{"num_hidden_layers": 14, "hidden_size": 320, "n_experts": 12, "experts_per_token": 2, "d_expert": 176, "d_shared_expert": 0, "hidden_act": "quick_gelu", "moe_layers": [0, 1, 2, 3, 4, 5, 6, 7, 8, 9, 10, 11, 12, 13], "router_score": "sigmoid", "normalize_top_k": true, "routed_scale": 1.0, "balance_loss": 0.00726, "balance_bias": false, "init_std_router": 0.00695, "lr_router": 0.000627, "vocab_size": 2311, "norm": "rmsnorm", "norm_eps": 1e-05, "tie_word_embeddings": false, "optimizer": "soap_variant", "learning_rate": 0.00249, "beta1": 0.95, "beta2": 0.99, "max_grad_norm": 0.5, "batch_tokens": 65536, "max_seq_len": 384, "train_tokens": 383700000, "max_steps": 5855, "dataset": "wikipedia_en"}
Below are experts of layer 4 (counted from 0) of a mixture-of-experts language model. Rows are named router (the router's row for the expert), up (a neuron's input weights, with its number), down (a neuron's output weights, with its number) and show model dimensions 240-319. Each number is 500 + 40 x the weight over its row's rms, rounded and kept within 0 to 999. Numbers have three digits each.
Before each expert's rows: "gets" lists some tokens that make up at least twice as much of what it gets as of all text. This comes from a sample of Wikipedia text that the model never trained on. Tokens count by the router's weight.

# expert 8
gets: ",", "c", "u", " F", "or", "z"
router:506509530515502434543482487482521483563535471466481445512501492539548500531474443466489483425499565522469443536496534507534557588529487461427553524517532466528570500469515548515593511462459507495491533430513486459532534487479438517485546487
up0:493441526527541533452535519538463509489490478485519471488460520530555488422568465525515622455538521450492482483483474510496515547560471504534575453512513557510547522459481474422459492447549439489530547491486528448485465549470505537504465500
down0:549455504533530447490557501461555443504431469471504479518429454534448552539533527506513532521590533513504576512490525467458519515548421435483480515483464581516553557472459499506489502471482523480422415548489425496483489455428509434447555444

# expert 11
gets: " a", "n", "p", "m", " m", "an"
router:491492494524503421533506488462515487573538474461495407519475492553567485542472454465479472453500545514458431520506515510513552584504473465430547526500511451539572500468502550532578511457451506485511509413508496468523542484480444519456528506
up0:529503453496486514518537524502462526548519538461518388471501483470528501533495506485543568499466463416486456494511511493507531446490451519467515483486528521515409439429501521519456398518469481530569528448581513451529520540537509408443468510
down0:492491474497507529532516433535489467479478551565463519511507521529524515463421470517472433512505445489475480502501469387558441511602506525503534472517490444523487561439498474529435503468534443515536441429527547531510492401517497489461504479

# expert 0
gets: "a", "g", " (", "l", "it", "p"
router:486506507532499427545470480495507481534528480453488457517516497547542489527484449469474489446498568515457448542480525507534575590514483464431558536504510441545576515476518554526590520459453500486467520434516500465515545493470433516477547497
up0:535427465451512449475439490441499520515541527409556528468468521503521508529497475477502477523492489594593478554532488533432530521539551594546524489540497512417515539490526505485498539473449521453502474482492475438513526558508494460526504502
down0:487458599475482516381523449531460541508500562486481541543515560451478480517574507484594519465515482474497495436520491531490487524511515512534417495508461516462446530575550476540490463469473370527456507536450522590515523418497504485561537486

# expert 10
gets: " B", " M", " S", " C", " D", " F"
router:427513567596485531541520482493551531525435497570453522508471475543412508524509514575431573500528463537481503514511541557524458508551500479473549480485487527537532555538489457539468524479531523512465483523444524562488487477474504511474471549
up0:508500463516533458515498583566484549500484513584548498520582510514481524508518575401503446488473424467579532518468468517490452598439585537529460489497532451538440446492492524483457439395585428537511505556482495487477526471438519495547543588
down0:516533446517483507448512491466512537510466475548520557509560468511521544551531582422515482494463523459529498493509575526504553456469441422547474549553537488541504530542564495529494496497519512490446520476501481559527513553518541520507490578

# expert 4
gets: " |", "\n", ".", "el", " on", " and"
router:513520496509480385569489491486467478516585475452495475481485489545571484515460464461484459507495475469447417546526512480530477571526469470432508547534489493507561495473483522516583525493460521493473526411543501408533505499474484516489583456
up0:547536535457516492565522525415444516476469537508457492419546545501462519472497497518460438459519451523437514496533493519472556511485527511560509486502439571568530503522464525484414525513490434492580475599564503538541511512452537508496527513
down0:480481523510559463589443544472449515488528554450582522543482490470462427498480439502551500536515465472487517453570455487496447498495542509455474536567492454556554522526553509507490469509517506518505598480487455554518493523530497452538525451

# expert 9
gets: "s", "e", "o", "-", "ed", "8"
router:498521506478456481551483456479511476596520436433491463502486496500534479522470455496485481431493551526472432546531513513507564578483495479485559523510495469519553491460505554526565483472475497491461483491531504503547511503506385510483553498
up0:552478479513540502508518499509536564506490535470626495532479446542546472453507507502589576449587427450623535472543419482461566477488479514487427483526473533506530502522549445471470406473530559491522495587498498475510454497509534437520545516
down0:456463520526532539481567488599493462562526508523495463533446517389504512550434556500572515457508500574497393530510491503453518449514513549459548501473494518499508588482509498587485574563503501473527582518485458517515575453506533492465446474

# expert 3
gets: " ", " B", " L", " T", " A", " P"
router:492499498528490438540487481487507492544526483455481445505506477541551485537471440475490487443506560514457437532499535517533557593505484468436551516509511469533560540457501547520582524458463517490475515433502504470536537489473437509475545491
up0:541519526356561495465571459562491534523510506431526451472504527449468577531497558564522457550496506442515525503449465436454489539502544487455486495510521528514537438532416570467520513544457548554527491437594506457555523525508472509541520520
down0:513477510478501471518528487508439531513576556519520473492472489474462478471484539496443452499519496471503629523478484472469502499464436477462518513443557439548546529485516549467481533501501485484476489487533527520440492494513556507481512505

# expert 5
gets: " the", " |", " of", ",", " and", " in"
router:456497526460500465479509454512488441489535542464475495503463515513545477494518413500468507500502605520535465547420508503436467555540507481468510527559525578445515544504522529505561502460507450473507446487555547463556544455489435537481561479
up0:545514532536514539480476535553485432558455494564489461533473529532537517445568500468530463436468496497493499459506405530537509549535486572469496486499472511462431519479456511509552478516547475500472483486528483533435455506515447498555518560
down0:450461498617566479491463477493500565449486504499556487538482497488496446548496525497472469527583536432508499470461556512518510525573442464476483530472467500520521522536554480554557483406504606562524450521486457577547516445517479486490560507

# expert 6
gets: "a", "er", "y", ")", "ing", "es"
router:515481495517492447540465491487494488512530464474509475501514484559574492532450443467497516434512548506486481529506531482522514541498486473443521548510501473523567518442503541507598503467413539492476527412530524432518574471500475486451543515
up0:470496496522492574462444526491494523493483450553475520453517548470453559408552531532455512584505493513511486510476494450505517526522486539480532443456560495493484439514632484466467503428506502528477451575470487456520509602509535477501491528
down0:459547479503481516537585441530483501477516477482516436493494504477539478536457446487501466561499442527488440504423469514514542546487444459470610551528556540560486506578613485455406525487545474487509582457576481454444490515444557503514549507

# expert 2
gets: " ", ")", " R", "-", " D", " S"
router:500503520519485420554482483485483478539531478433482455518497508519528491534459445475489477434506562514457429539504530488521565581514480461442528527489515450537569513464497534522590533463448519496493506423504485488511535487454423519482563502
up0:583452424405583457464523507551552559538468478543556546463473565503512492571538552478491488465499521512542501481460488511536539461485471461552538533494522502524574487486553500471439521512439496489557505466494503520498528532492483557544461413
down0:534447514524555558493583480466490514512515466492560442507465526490588517463557554501503477488497589541537520535537486444514508431455411482504539458482516521479524532542513555488523542537530444438523447593497500463511541536519508516508474448